From a checkpoint of a small mixture-of-experts model trained on Wikipedia: 10 layers.
Below are experts of layer 5 (counted from 0) of a mixture-of-experts language model. Rows are named router (the router's row for the expert), down (a neuron's output weights, with its number) and show model dimensions 128-255. Each number is 500 + 25 x the weight over its row's rms, rounded and kept within 0 to 999. Numbers have three digits each.
After each expert's rows: a language model's description of what the expert responds to. This comes from a sample of Wikipedia text that the model never trained on.

# expert 16
router:513517468510513511512552507517499500499497485512493543513481516469487525499501503469475493550540502503460542450493514521504505505498515470517526489509539518512504509537496493519490504515494499515474484552482483529494497548473534549558464511474533483495516519472521512490556464533529459522492478485489506485495458504480463498501492522494535453509513489532500471495514544507461474489490
down0:478468540549485493484514518466480482514507503457517528474492481540531500503490524475509431506537546494513481506438490504518506569511489492499448508442512536466477514511517530485510530475533511480499526516529479513476468529487483493496504482522499505491495495470509507478477499498476521483504484467508474467512504510516517563492551495502552519486485537536510489487498492532469554465499
down1:488505502485478493504458484453473488465535484495524487520551464480530528489501509447497509544481506542486537531529484516517551474516512491473470494510480554548518470469522490488509493525476481482504524504525526530532472496511505496487512485510493489500513510517499483481521468545490497496563526543490493491461476438481464526458482497492432499487500446502471487507493479489472513519525
down2:458456488530506480478502478490494469468484474494488498480493532489489469530510473509535543517494534485544485483505506494485495504488522491464493518479488508510517485508492471513522517531468513514505512487481529504517529478474461474489498502514493540482524460468496510482520480491514504491525490473560504480449461508507453555510515453499529482478463473511475495529494479499510547529537
down3:467493503509468502494543492457461531492510539504475557523466494499457558508531533560486483484510460497476533491516505484520448464538492490522486464495493517511525493517487488482521512535518474570534489528500512539503489519519492510480505510469502510514514565492471501469518463470513511527526524550500511512513499484499496495453505515517555502478502448483517486492510493526501527520487
down4:476497485500491524475468523494505491506549500518524472494528490548546527519456478510452510490521512523514505527492474518511490540458522483481506491531513504497468486524486484508508476495517489477497474510496510487477488511554507534455481533505504419481499484539480474503486473517498496451485539468493523448501540539470529450452460485529506458495530502486500483491508485510493467527453
down5:501486474505517495492476458497478548547474497489482517506544520491500564487510516513507441469527504461466514507497513537519476522562487526541509460487470492490466537543493497504514474491489524435498493499502508513478480461548496535479500516520518495506496500512511467525502488525461449509584474500518476472571509473504507464503508496479502520519539522529504491492509515444496505543495
down6:515500442526539493514515536539521522499501500500488512537489504518481509534498506520498488493490484501543494516484534500462536514460536508490492498501527463476502484506504484486500470507533487529473472463504479482481532506499487484531462498488531503485564536515491504486546520530509517450467492487522513427520521553494456505460504502447533524546483460491478499490489487513522496510462
down7:499505497493508487490499496475512467519505521480489446508496481511462543493484502477488491546510449540491455532491456516460519466466495487495529480484476512472502520492502425480452471473477494518483429505479528500510518520472532500516497506487464489458485459487510431553505498547490546478500517509476505520528504513476533494499491494476511530490483506488481487542498482530474512529471
down8:561467501513534471491496496494555468474498529537517465466523499514537555510494469496502484520480499493525512451483509497512493540475497513490514520525489498499503454504481493471477480478528511488477470516487471545490478515529550461501467518505528476481516502487475482511541559507472477494468520494495527506532469462513457444479543477476513474518514496445461458485494474557450483528513
down9:451475543497509530486488504469501485485525469480528499532496525494495480506516499514499533475476486480477491473440503479473488496526489512510464464506554464503522477456469490503501514484479494434515502502447471489455498515510548486491477504498514525485530533501510497515496466515501463465493492447469495467433495465499473524485498459475488505492494544520503521528496488469525497486482
down10:514501522443505497479531508467496533516477527510437498476514456529499523518519516470501459476510511461496551547481499511464499495500465498525503504522479494495492449513526505481455493488488528495526497537487483515520482488495480503481564492471551486453518520495489485526449483509511487519543515472483529543560507449528510472510460468513508505494499527465496472482517500512504509484485
down11:496549529474496491475502530475506502493519467470471544481480477518465471482528532461510491521489510493466563499542471490472490516538492502504524499488489549469500487508499471466548510482474463509549496566551497482494527485494495498476490503482506502516459496534499549494510472537498554506521494452518469487507443489529562559502540504508475494478517551525525475471474514579504532492473
What it handles: Institution name heads. Head nouns of organization names in title case, such as University, Council, Army, Association, Constabulary, Corps, Infantry.

# expert 7
router:497495517481478508529498455508495508465497491475468485528490455528506483520454473490458496516497496526503477469518439497483541467510494505475504524494490452527562510511517535555518507519520508481485507510455492520530508494482502500549462502465501548470494498502541520552510426475505491512474499488515492503481464520457463485510507528500501530526465554518476539463495506501431512442511
down0:546493491528472518505477528481477538502468471529498502506499460533480487470478498505500435515432562509487518495482500465508539484465498482508503499513526518470545493497520485487542474545509538499536482469516508517446496510499493504532477510535497451486465525496473465474498546486526513474521496485489535511473474579526489509478532477474528479503506454485511528523555497530520456476528
down1:520497526488505483477490478497518487458481507534470534469503519473511476477471519491522503535461518467513505449527528457540509517450519499458501560488507494509524509558492502482504456467502500515484497478458556562532507522510478490459462490499493491531474525523492503439489503479464499519476501484481489546402524525503549457456500503459478517480505498518493500506463509486498492443488
down2:496476528498526522478456524433509543488494489535535479473503497517521497504482469538498490484472502494523470562480486508479519502533486559494473558475496444501507491478478507471449496517471480485521482494496509502484528509505501490513556514497504544563484521496545483479492496515464474469485454537488474486443541498453492520511510525490462492489513523493521512536471470474493483484478
down3:509534530475510498516491508465469473531534513482510469529495500532532504533517498548496559498520495500480510491466496492507516496513433467494453478501511465503474485528468484489516509471502485522480489525473511521478508479483541465525519522504513491477551503530477475507507503484488471527479533513437494506556556458505497537488498493488516465534474538463486488520480505523504524528490
down4:558519494519449516487540513468469481536431491508509449489503486480513447488501474496549492500493552492449506508512477516518532536545502508500488476519504468523525523509493513517503483535520489532524538507489534509501507483524485495499453512504502502486496513468468502433491507472474508489493473535509438532459546460460507497437537547482495466464475463533518480520492496508473445502540
down5:521483472480493513467515502497548516523458486511466514526499526487517446532517508514496502484496475534477508477473540466499490505504532460529482511500495499474458473493498430544480457474485487479541448498491552531546455510517532514467512487513486494491448517538477522490510478450478524503534517510526527542497505499477511496491478503525464518495521511502510501494507490466534508517508
down6:518488512487481473479479511486556511519486437485493477489508553512487530474471533498449506490489529493479509507492467510511478485464532507502469475462468511509486515494533490534527513432478503525464522522528509517515494459492505500502502487484510498507464459501547503531498489470497467531499530444514505490504474544503487507510522462490524477459486534504516502500491497501522489469495
down7:513498465510486481473492505506472498451529458534470466501491508490487424491491462507488480479464512502489523461534519493471470487493511541549502481525494523479534512518496474511472516482521500489496528510479461530467498510531505523539487546527460553524511490504498503493496507510457474507495523478460481517505489501506436485488485495517485501517488460472479456496518475509575524514494
down8:507471505470472447572462483505538434456513485512523492512487494530530514490495481548520475498484552486489530532471509496500495508489509490498465489525504607478503492486505516522530462525521479503463496526516488508481476505520530508488490499473501528513531488471500507506461490519483495476492489468533548500528530551505497450480505515497493528549484461458454490517531526519501497524463
down9:526525529491502487488563513478504518470496459490455500517496504469523504518505450494520480520481450459498524498447520463525493519517488499511468470517536470442509517486493487470526511543477545497531448508508473531485527467554540520522526485476496519481505500447531482516503553540514498517518525518485510478489473490519527536524497504510497521486497486453520465496515463510511469511531
down10:504489466498520504488485509481459507554501501486491434503478497533459526502523520501522482523521515468503434519518557483512480495529512506480477481490522387483475490540455472483488499492472479485484480511495526494488516486468507521490489521496518535491549488495497509509495479507496506517426473491469533485478530485523461501540523478484466481480449470500472531510480504469493437528465
down11:509505496530493493520486514499497485479461490524468536494528494502486491483495521495498502531480504492522487520509491482444464464493496502492479509497535540503554522495506525498512523465546491468506523500477468469499501459523497524499506459463504510503471489524510552529486480479509503542556501474482466475469443546493492471495501548517468520499520513515478503513516526452527507439486
What it handles: Place name parts. Place names and their parts, such as University, River, Street, Cemetery names, and town suffixes like -ville, -well, -abad.

# expert 9
router:510513474507511436523497541511482488572527495508490484470500539474452511532561486477487508520478516488515506488472439496520474485498450478505493472486513533515469473466497527488522525479483531452494498518509484479445497534487506492476508460508539476504493501510509493495508458462505532510494525495503497462510486542511514547473491517460517518521530500476512481459514498515490473524538
down0:533535486525472493443526538487502500484509433517485489461472470482427481482457522491510516567506512483488494546533507464519461510516516517513440486539486477508489510477549503511514475492505515493560483501536502496489488516493458503518479496486490483517516481530485501532522455501523474499508497490508491517502468503527506511505524482471491461516526536444528511503528521480499517542438
down1:555502474498495509497520522475460475491513503497530491516475503499443472446472526460526427521473504496516483515495533503489520479513499486545469523465512523483505499471497497460459482556544497489526481508526499484528494480487456488518504542492480534505480476499486529549530502521530509519504500448514494478530467471514477527475497507523462510483497513473511526486489477496460507492448
down2:497487502526517502507508540516532486497494502505514475496469472542526508504466490517479507491525500557526499483514500499488499502517497524478501513537541517492502468506504507495477493485485480491517518517527486475507527503519480508483510480535486440556474526502503525530498484512502507537485493480517517531475493502508475507490483515507490538546502462484497489507521464494536533452446
down3:512474483458497535466504492492500484509546512522477551492491471476522518486522491477521491498515532509467511522495486512581518503505487505514524499525478491494481517525490485491519552512480489517531515489442522489511478478493482502488543430482521530548524476462519492491504551452454527479517565497486503513472469491505497522481539524501511487504528555498513494528537526471469565513522
down4:498516483572520511520515465484516525504497517507495528503529508474520479472477507465512524507479498537494503479478525558467516464462478477480508520473517519452509453529509507502459535485502514496452505489490480508467455509523460505512457479532487498482468492525461491448454482535459523506504483525514514544476543470488486490502543496514502470494555477530530476509484462519528512513477
down5:494509482509481518488487448570525455462510528496513506496545485506479529491470543499466531500457482540496486493459535543485516492506535463513495459517492527518496455540461503521501539478494516501514502474505467496490487442511494490513488484546496507489553491496503550508476487502518497490455529506497483491461533509526490490529488479505449513482473462547514467488528515491455476498502
down6:562521495509516478462541507551492478492485514526508519487515482493474496495493560521528533477505489520499489476506547504440500451495527525478504502478562490528552481498560485496568521507539501504539505462520540522523499461494510507496484467509480461524457446497513479536453553507491537505503526533438527534450518463436498502511511466562504505501551513547524543482510495464480492466503
down7:483474502511482483488505467493569525493514475508510511460488514529583503457524481508487535520498495426507504523493529490525510526508494532506487505480549500483510545537519517486518480462487434545534519511482518506497498504490476482519501530524549483473475521477472572508506488501514462515488468520475536488474468497495520554492486515507483481530502498487461503542479484471500528477495
down8:536540470505484489478504528521489534526480508499498544508485467545499513482452471470484517512468485491541485497479508462499498495469547469495521509508542515488486505508531476501476473498518497518490511507458480537541476525473463507539507489519494474512463496496468466437478504498506515466499454513500504440477512482494518468546547477535455519494503544493540527508502458508503519528504
down9:524496456491488487520464526516496517517480524431476543536504504522515505496505506493510454455487471506482502509505468494491472484469506518493526511516507505469505457517524503498467497513459535474514485499490471491492481483439529479504511516513492508473495472534492504447504469500527502495498450482508470511492548503514444533490488513506456511513462484494505471528485505521484488478556
down10:498492481484491479487478460479536487487512501522503528517459489443526469522473523482529508473531459549510511507480529482448517503457523479515504541513515467523515469529513515467514528495522523517516508516475492509479544452485522518523489538513532488536512463488507485518548508516534506533551511493478500512480513467473503492488526494490495490463493562545547526548486479499513500464482
down11:524495494510487516507481478480519500502490503529489518498536514491488494503517497457408547495476483450503496473491459516487479457503534511549463495500506484467493530541499547506498478494474520499505514538484510532492533516525501492514477510514498502470529515517456478502524479537498462544486526496461487500506530512470536491503542510511481504528502485515503489516518485495489504472518
What it handles: Possessives and ordinal lead-ins. Possessive determiners and the before ordinals, as in his first, its second, the first, plus digits within years and large numbers.

# expert 21
router:509535559489545528472491490500466490528500475522523521495506524495493486497450491498533552487524503504486488487535520502546527509501500494510510510466512494530527525492501485519479520543517486497502547502483492505504512531474517485552480545494472506503483556436509500507533518456513502530471509511503521466476476494514488555516514522476510476476496493550503485509509533516545533486502
down0:505517498457540490509528492469495517524531451462501519523529473500510495518438451517472467510523490470515502505497525516477486538495469470527521523493506492495505555508486511435490526528469537481474478487498511532483497511497466535484468463478490538464515509506464526482474539503517504505450510458483509474476570515502462466522469457481466479474489487472515527499563506492485489489481
down1:535517474498503525525483497507517486470502490512503534464472496506505497489503475526477512501498508508518513492525490463523510455476446537533472506493487473441501473492545520480487518488532527518446497542512509523478510497490490481506533488553497522485518489508493496516460522489453472492481562490493485481490519520473522485507498493471514480505507579494490488511494511451501495491451
down2:487510477501493494488518520530496495494521486468499510524472506450475544497501515472514507501566488476502473525506482525456445458538539505500465451504523474474496527496491473554569535541463485533498495509494481465453504495523487535476483544486564456519475495509502495480569492522497490517492484516501499472512494491518486508498506455522476480508470514483509509488543532490469492526498
down3:484514453537447479473459539526506495538514470479494501552491488505468473473531499507494564482429501504515536525507550487466500487509483540545508495511508514487500506522486474475477486481521470537493487489490523477495493547522516511496440479464512511448508519466442494484520488501507501485535457483521489483502496505502496483481515513475495515511468458559481497508499506477505527503465
down4:448528475502440485494490528521502535545503533482497463506531472499482526489526532497517480491476445525496495556502498498450487456504518453513485512469471550499477490512513504483483530478510547505515437501488452532500507495461476546499487540491496465463493531497532479522487480502462512520547488506502533434542515495530542509484476521513501483472479507465502486516493502506496492499528
down5:478502545504517543482484462505515508471488492532449485542491536538552535515508504562518493539493492494481508496501491508461486489483525518438480510499448490543503517517503506488488554532493510535513493494487491519503533532509505508530512444533512511467467526477502482480509455540470467509518496496533490474478495500519467465493500480519485524521504457531521511533519496549506487515492
down6:524480516464517513540497500493468503513510486491552513474528521474493505504486515470474480536508489523473523520497508472501481495542541500522464560489523529516521526462500464513523474455514480481545493502513529519523502500522467487504496509502476487533495483519493473474494556468511465509529478527508502495448487526514509520493493501469456568513443496452542502460471508477491484471501
down7:508495531537469513540488485476475505477461507489464488489541468502481495472484515524502451503519516497486515483511509467477511501519464473495517510491442536514491539498525515451495513516526538544559461493468450463504503520517491529481521478488500502522458547533469514487522474504480506520510515532485492495480495459487521552512491478422473508481458548510525460534496458492494555458492
down8:520510479555519495494495501474473474485526497532537553474499485531470487530521504515513487516481472517511463478534502479466543485506498467508534497544497525481538517492509487547465540508508511527538493521451442476496478506482505533520532504511527511559468487514511496480447490506484476524521491492455460529507503562460466503457512508520498461489494500472491509528477497488484498518478
down9:517531473492531482536491535498529452477492515527472474476492496478488481528488500520488535505469560481455476478521492539520492483488530534537476506522465505451505512497531497518518571534470515529531525477478470520489471493475504495490470510517553446486502479517489504515488522479481490538484528505472495506480508481521501462517539500507499534506519506522493504479490482513465508444509
down10:544498490471506490511453532544469505485488489501515486484496544491522485534486506498518497558510483479512517505510492486461500501510517458505478515488470543499425507508543496487510493516445501506555511514534534469464504506479505504555541476528496490466522512495479504484507515495514539475513477514494507482523548478546507529511516510491495506499514520511464545522493466561497482564460
down11:490505536516505488484477529455504479477495522508492472459506505523539470480477473496481496514481563478464507465500498535495515471468467513475516483517488490454491482485471536466487522463521491523479476488476469508484466471530531500526506492524501505481547508462510495490512511514532525485518497523478471506522532486493461501493482537513488479528528459476508490501509480497511470465525
What it handles: Names, brands, titles. Pieces inside proper names of bands, albums, songs, companies and car makers, such as Screaming Trees, Red, Chevrolet, CBS.

# expert 59
router:472537513480560446535501497477513470529487526502525484503502488485523558524500511501534536487509536500480504558505514523534502467529530491498497489519503517548488482547489485531442495490504489513511466509498475459508493454505493533490524512514528470501506481506500468503485535516446483475493526507463523490532459505534504502472489499503523554460527491492462444467497516456508457476523
down0:534486538478536507463536491494508516487482500514499444478515454545524537515498523535539450512517441439468505497473495496478525509506508487492512464477491485477504501496490513515493496542435505436481480507462488514456496547502497524523529491480512486483516516482509473481445518493510496554537570535507541504494497477524461521479552489524522518518507475521451498556490528508482526504548
down1:478495504529483520507491486502503513530448537498512489486554541491489495552470476509445494549481493548536509534496475482462495500471506539532511488497502508538509529494477471495510475497451502498497505512509501507536490514477509524554525540450489443507496492492524528553494498458511521451537527511479501487521508517472469517502474453438460514494524531492511508527529508522522480573507
down2:488500534524478470539500515508494499501499517510517463498488451511534517474493481535494508524506526461508503518490484471479487510490536472486454494471501532539492494507526476524494487524416482556472473529512473484512509494534501523518513459532495510497493535503462493488486519532466494520504528495483464465495460530537510511505502517466471519526514505529541439477485497479475480535466
down3:511450518470482496481498505498477528483524527497485493479479509490466497508515519483533457466521420524473474486484498501520514487473477537509506506508516507494448546499478521486540513485496463494494518462512550489497471546591520488525491475498482537497499520488500514507489480482504491524498512544567519500454525520533469526484475495484531481474476483526497513462483551533520502487540
down4:523506509438505525526530504482441494497464484462525523526523470502502517532523461497512492550463518483485520491489458489465548467453535511539537519491483482494486493491490519498501495516497511486485504496494531518493496506498552490505508449522515519468452487538503482561484495500507497441500499502503516527464491501491507523448466522484501510482491488482523471508524481521470483508494
down5:466528478514482506526503544527483522510513503510547474501508488478490494509519489514481460494492449546479552513501480485486507507501542508551477535537500492513490480487501454490516533496506509479506523514494526522514474477428447566468454501504506514539508460496494504529470502494464506477505477458519464486482560515530475504525511522539508507506446523465487485485546471500464493535504
down6:514520503478478531470530540504536497456470430498495527486502500490500465510478534523543461515500498488528480480498506444462496492513501517530471474489497521533521569493515510498500512498495507500527555485514481507544489514497539507479503509509485507518481548493500538513528452490517469507537494482509444534475491491480494513486498467443474502515498488500542516495483491507494489479475
down7:502498493518536487472477554474530513471507479526504487447468520469455472492498521508499455509493486473510443494503535508509487480499497505509520521468488452479512497479500543556509525496526468478512494482527453473470501512517501494485499518525527463479504536516483508490491497499542526522505516492481540567531463510549478498465496536497506485509537504498515455516494483501505462503465
down8:468503501487497509467485529564505495461499506501464531496447498491534505520490513494480496482435522481554463486514487547509558519492529484506483512495514473476497457473483479519464510487489519535492516495483463522504480507490475525500483505481494512511473472492512524466537525514476487522492480504556499460487494531491495533493532518539515481487527472525502492471487507522503479508491
down9:526496481506508528499507488468526540581486483507514487510466570518493497506474475488519527511545454512458495472536510464448532540487520506499489498529534524466512539493470447500485509490503506492491513483474567489521477460455519541515501496423494508489489431486547520515508504479458490523512499497531498503525541499556472500476522477523505515503511497471518468486506475486498502498498
down10:497486457441516498483528515521453536497486515513525492484531512507486506512519532492480502527519508494461513545507484501531521503459505467500489453478535484551507521470484503493454490539459508435502498481547493462487471514480521510498524490470505487536510498483545524497470479472526468503520536525510524522492464521459487526511479505506515532531459509491481513533500516522483501538529
down11:492517493505500532558496467465508490489473517485485529498510539496504523470480468525525592487507428464466520439436480486494509511526505468467517481499496512511504476498542513512496504497464495541483497499516484516534469526509508502509549482498473499483482566526481474523522484484534532465493491493514498457469493464504489492551461560467515493486539520512453473524476505479502504484516
What it handles: Copulas and closing year digits. Auxiliary verbs like was, is, been, would, became, and the final digit of years inside parentheses, as in (1972).

# expert 37
router:507520512494496488472495547492485524548499463500527471506501497482472478487533492476498494483520513497495468470531529533516520544475516471489499490519520485469472517459458564474489529532496532478483485518466476521489508505511529530506453452520479470489498487535468557539570537472516531508474499489538508521519480523500470525521478502486496515440536453533440483491526505472524471497510
down0:479484456492462488491468504526486545473536532471518477541501484534484488498500516527522506455526525494499501536487477466571507537559470446503482452435490472485488552497430488477502513557493453527511522441541469504495526494553501491508523507481531496541471502499540515467507483508496516478522495458472484498527450540547459526532488430493531538481505526494509494482497510500528519521430
down1:534519489517476510533493526535520555570492468524519508502550498478541516537508464493480551511508503495539524519511489540530470496537525504512501466465496520500496513538508478510476537508498478507492472490517482470516478497568498527454489493464512475468516486475475512472520481490512521514504512480577461492478515507538506464558468509451485486507482525487497483492497480487547492511525
down2:525506457464511535506469527501467487459493491493525464486463490510528513504498470470486512481529487485465472486516460505529541530501502504508488511479519461490439528520511497492519449488472470472512516483457557502500501517523463485503506507516521483526543525496526484479517514495486484475489511503515551538487502437491472538519519491461505455465498515478444470507475446502489482491528
down3:488540488505469505492482525501480502486495494546513481498487507498527471508517488487453505458486516511496531518469491480544525505458532474490489492496478527463541503490455566526496477510523509507477535437503485528482472490509535530499545483495509523507501498452508468529481555501491492516528521504499534492490464482511554438468475505539517490470501518408497500515497452465510481493464
down4:486512489517473518453508490500514542465497542498509499507494465511523519493523415497483537475511490508521543522482474467478519501546472533507499538485492509486499488506520467493526506456472489482476478483474469485523535509509504478492511480489455449505505458518519466485493483503481536501535515474448510489498522481465461522494480511535521535523480522513515489501449553482491518483491
down5:498470492527474517469456500501491530496485479487488512534555502506494499505487481486507514508543497472479504477502479498496469502509534545474467503502502486464485533504506485468514499506469494540455532499512550491491497538485550513487508462459462494509484491522512491477496463507503513509529526533495460481475480502480496512494490483478467467496519508470479514521503493532440516535510
down6:525485497513543514505544482504536503496513543539475480554490455436487491491523478540479484475486481500462507527497520527506510500503491519506546451569490499525541553525465516518516480521496498508482487481484502501512475518480497505548501461505488478509504507518502486509470507457490496532491511528501532508516518479492511502517494495496558513538474487476521501508501532460507491557522
down7:549434491511492506497484516522482506488514521482516521503492510506516487488526536517533492536501493518529520511538459547519527528540519542468487517447511525516519467516546493539448533506479484458507522561533511489504469538515524477492502494510493494527542510528483515446532514554523539494438491487501487484500451498492519502513493548520509533514531493493466533469457475483455499536476
down8:499474427499550529422537500506525512532510557522481479518515486495459506483525457538535503532508551464444532474463518553511534518521483497480475467537541515511519487530492462503539528500496477497487522498493555503505533492511481537482484481507516482510499472491482469510518551533500550484530487463496495480515496455536497528516504471506503490504531502508512512460523496510451503507504
down9:539481498485494510477539480524502497526470479496494468533491520515481518520509475505510505493475473500495495452525516524460495483487477501520468523516507459482459511517511483507471486552519495550461445482492550493482538513446498535504502483505480481485487530522481481484478521489468504492478495531513531511546485474518511507473498461488500515470509482521521494547526493503491491490506
down10:513521507480465494494501526538494539547471484450473531533504498510499519494516501477529478488546509485487494468502514539554512541513547488508446473524541427508480487513521480487519506511516475501472502498526482543459463485514523499499510504491506445470515518488529536538531486480515496469503509500533518494492464523545480474495464493485525487513498505473485520496443473516483490500508
down11:494514500490476503497511478520487515488482490490507493476514503488529550534451480532509483465499462552505519507532492459561499494491481509491482504518531488506478487507463454498486498531429524489487480537538503511505479480540518492505466503462491475537469486493537487515551536489492506466525463471481505521544473478507557459514475498446456490486522474499466511519535468524481478484470
What it handles: Time units and counts. Nouns of time or count after a number, such as years, months, days, season, album, plus table row numbers and year digits.

# expert 1
router:513464494503513537455480501475462494536484490473469483541484525527507511531467513470507504483479469511442551475507493538484500537465506483522493510512529445537504529505514459494518472507482510518488505504473521516503522466452474471485460499480485458486523520501502471500469473500490513535436491480487549477475498508528489509515469507499557464471488523531474490514460488530447506481514
down0:486485506517535529491472515545482498510480483483504501490524495504482483511489485513497526551480493516529466491478485541491541492506514551493513475479483498490524495512496546438522495474499531461454450486457484511526492489502515548537476512500452503492481501541520517486490516489506524511501443511498472461522453529478482514468507516515466498473528522519525505507485477473517452486517
down1:499543505487472510468516470529474471509506468477486530502469479474502513475501498508489498530505487486525488511525501522470505471525482493509481489505515509511519448501523503534485504511528473536555515486484500475509510468521469506470508461527522480474472487511487505465540483512533499506476523470488505469494496489479527446499529502461511482516468514487550483530502482481474497496535
down2:470509489490539562480504500479504486531491510507523502473479526468520559494524551478489519525541473482483546483524517453537543511524495524504469561480480488476533492465505466499554510485476503479524500543519516542502478487463520509497477499514507481505472542491535496520497462464487487458549469494515489475530496564503490493484508529483491487511480543502501505490505512499458456501489
down3:475529514511496514508499460523522507503494493529504547484477532572499441478472520494558510545476504475440472523507529523515511501521517510470508507475519470546518471467491524491526499433546520481546499512490484503512500477496495506513504528501462477482555585516543491482515514481495502451515481516473483475532521529499478491486486499539504477495474515507486498523520519468521480480575
down4:487500481495489491451464477484494495521515508498480472501496489495476512504510459477558513501510535453551507501557493506488545521488543497552517495479491517473491533500508470535518456492522475488493554509521512526444477528506473481531510460501499525566550510486566543499501516472526505483518489542500484521495481491485483494480490434500469480518462478476486515469524488485498502525479
down5:465507486496489479530481463502480451475526521495521506478493486579449486481504543491519512484479489547563482491460449532457473547501478471509467521463503514499450514497484471525493508510528514505476502485511509457474471508538472528489495522500492473495496476486504499466492506456493538501553550492446470540552546540523496522505521433496532509497499521520491529539547478456478501495456
down6:524494530507545500510438534487475523479507499509495481489494538572522474445462514528547524493514474523519463482460524514461476540511461489497498481496530447521537530468477483486468521496520504483532485508507491485523514479479502536505508542477474470505522510425498474501491571515551468494452506490470472448519512499492493559512453499465496512535495518484467470484488490519497435532488
down7:489487492485511506509473469512525508502582503454494511559520470561500550514456441481493461490485509547522483511501465487473518508481482479449543503489510503522465530527430449510476461586517439509490483480496522508547528490460499511491495546478526519494518473464472478503488525511523492516428515515443506499527476509509545533516527486499523474492479506489516474497514497529524516542490
down8:501471490524488525448487527493493528464497493502521539453471467501516504526484489528500459509467526470550508527528489527516478480544520532509450465525463499493500537537467537500491500464518533528523530529485503527494543457507478508475546514539454508520503513515563534467430515526489493495536473485455503530483463503469506522503524504511503532503480524498538505487523460518472498469481
down9:498539449498476501514501499490480526560521498518503495520448488513518501529493540483482506525518493405510503506515510488486517493520516521466470480512442431480494517522491503467529471517529494516482508481493501499543516512509475485521525502488448511432505497522462470491505516514506559489472476497515495507476476487519550486461481519531490492499489494515502487464468471477464512464559
down10:489468506480488493516529467534505466512508513476546527465518519486472523509503484497508518477478497517561510490508495462492536532531526477508487483498501559510513541532477459507485476504499470498509487519526531456510486509509501521499476536493551542482465460446490505482451500491499495488505545517475487540508513463465570475544513508520483511466519494527505491510530530522482507520508
down11:492505460447509497502501502476478478526516490438552529493535523491534517511506506499454470453502503504487546501462482495521513505472525467521525474499476486481483499529494487458541467502503509488466456535487526494523475478499538502474514511503524480553476479534519499553471477477512492490456442485519556455535485510501460480495483495468476543523536426492520504496449481493484474556509
What it handles: Personal name pieces. Surnames and given names of people, often word-piece endings of foreign names, such as Jones, Gorbache-v, Mangesh-kar, Koiz-umi.

# expert 51
router:474511487515513511516492476479484511541467499499522495544514514502491504464488489566497509544493531494522497463541490505496487473439533497516493523527472558478484526540521505504526543537495504474487481469439543472524501499445520509498490509469479515499503514504469542520504530484514473563454485487515554461516497538476466506471515515487511501483493506546455485538506523483493540542529
down0:489494479504457506529507485510513475519464483481489507493472496535487490525508492507505544428512492470551534457506502464485501471480485520515487488499525520483526514475501530471494473535525502486471502478465521476512500503446460515486490528493492481477535519475521479466487535464543517516436524470527493473448520478459508458517517501507519478470550514501486509552503497488509509478521
down1:476462509474490486485474499538518496503521509466531495506488432498505493488467484493511514493468524449471486513529476531480503494509500507541513491525519489523516472486506440546496544538485487495489487519555469523491517542461498516493475484551491488480545460521498525441544514552466563527527520519494499504476523582492490490499507509519496487517476490465476487510512513483477508552486
down2:500514461470459509486514452474490489515495446520512531524470487453492463505463455521492556554508537502454507521517522521539504519485501517543552466494458554466483484524474494506497524509510489548471519492491510509495481532447525446501472465504548487484478519516497477516587517502481504520504471557524493553509479473526525506524490519514500473498506475497499500532508537507510502496491
down3:437469516479496463540504498449485524515503503520483559539487501455535493528458474515535517534516540484512530501512536534552484514509499481527517528484506499524529476515497477486474491489472464494498499531502500493528517491493479520473499527493471459475498471490517489513526487515498494518495454512459525503452445467498478475497508508523525551550512505491510491511502537498462525521528
down4:544493489509477492473486458538439487506531512511520472572502534486505540493515485487459509436530471476501466512513464492530474472423523484487466459495471523520528487532477542475487501545515525521489507496485476499475543458513511482505510520471500477515552496484471415526483462523505511482468478506526521471498501489499521475507484516516497498450524459479485480550507469491482495498443
down5:491526487482550505504506465528487499491495498486529507523497480485515462497508492485534492525507517512490496495515502489513504524510515476463551530498516476462507493473513499500501499468493496508480468501490537546539469508519499552444509536507532504481449503476513461426469525486465540523517447493532482500502511490538488495483493552490509516517496486524491476505504519485467530494527
down6:497463544504492487463485505469467521493501493490535476488520492479519483486529480479495502460533513465526484558524504493510543489523499477426489489523519539495485458516519486519485460533474496524497521474498520485500515446464493469495509517520501490523515508482478522475518500555493460505501533515492474477540521468500503532510460486492475498469527488511507475517504540492483524478507
down7:505529493475507522518532551439472482483523484510474502522480496495497534469463534489494496530511434502480474520491475503487512496511506505524464469477525544492515482470530521526481479466498520512539496501524480500510484482496526528455489464521487487527494486494534497494515489520478501533520523537478481508509528502516540505499459482509489495540461459470484509531498531475528490550501
down8:528475512494531533484433533474448506498499532464477454488535458528510524501512540522522437505502458551548500485506523478504510499515535495550501537481473474471533532470457504525513487520501513436523511466478505481502498520494523473531483525479500463506484509523525454515472470481529501521514464528493498502525521498503518528483507533478492527515474549494544491474475527527529479528527
down9:499496498493482504489493475515505472494480537482555508521529481506450528523501496519497505502477484511533455483502491483521500465503483509490495539513527504481514518503519513491514503508531454519456485506515544510516481506528507495498488555515527532506499500529456479539484485492492528496539495503512535552521471525484492492494519502523516486497462469477487475524478478505473524472477
down10:497506489450512490450519495527487516474485492529501467505508480455548491580500491471557528498551508521483526537482508551534514486471536482523513494509501502508530489510523486497495533554504538536498525546500507481506522485476500536537488508502562491506540486505498496497547506517477510495500503513505529518538495483510529471499507500493516497506542517522512511505475464478518495531441
down11:516530480507523505506421506502485480473568453523510513529534492519486522518504478468524469511530511528501496541500450485481481519476497487462461530506523494511484443523444494500485525512514525444538463495515513476501552471532527502509499498517497505458540473508465466441518520453517532469520536455499513518488475518526474460520504450485547484558478508448492479491512522516510483525502
What it handles: Codes and abbreviations. Capital letters and digits inside codes, call signs, model names and acronyms, such as WCHK-FM, M2 Bradley, PLA, B40-8.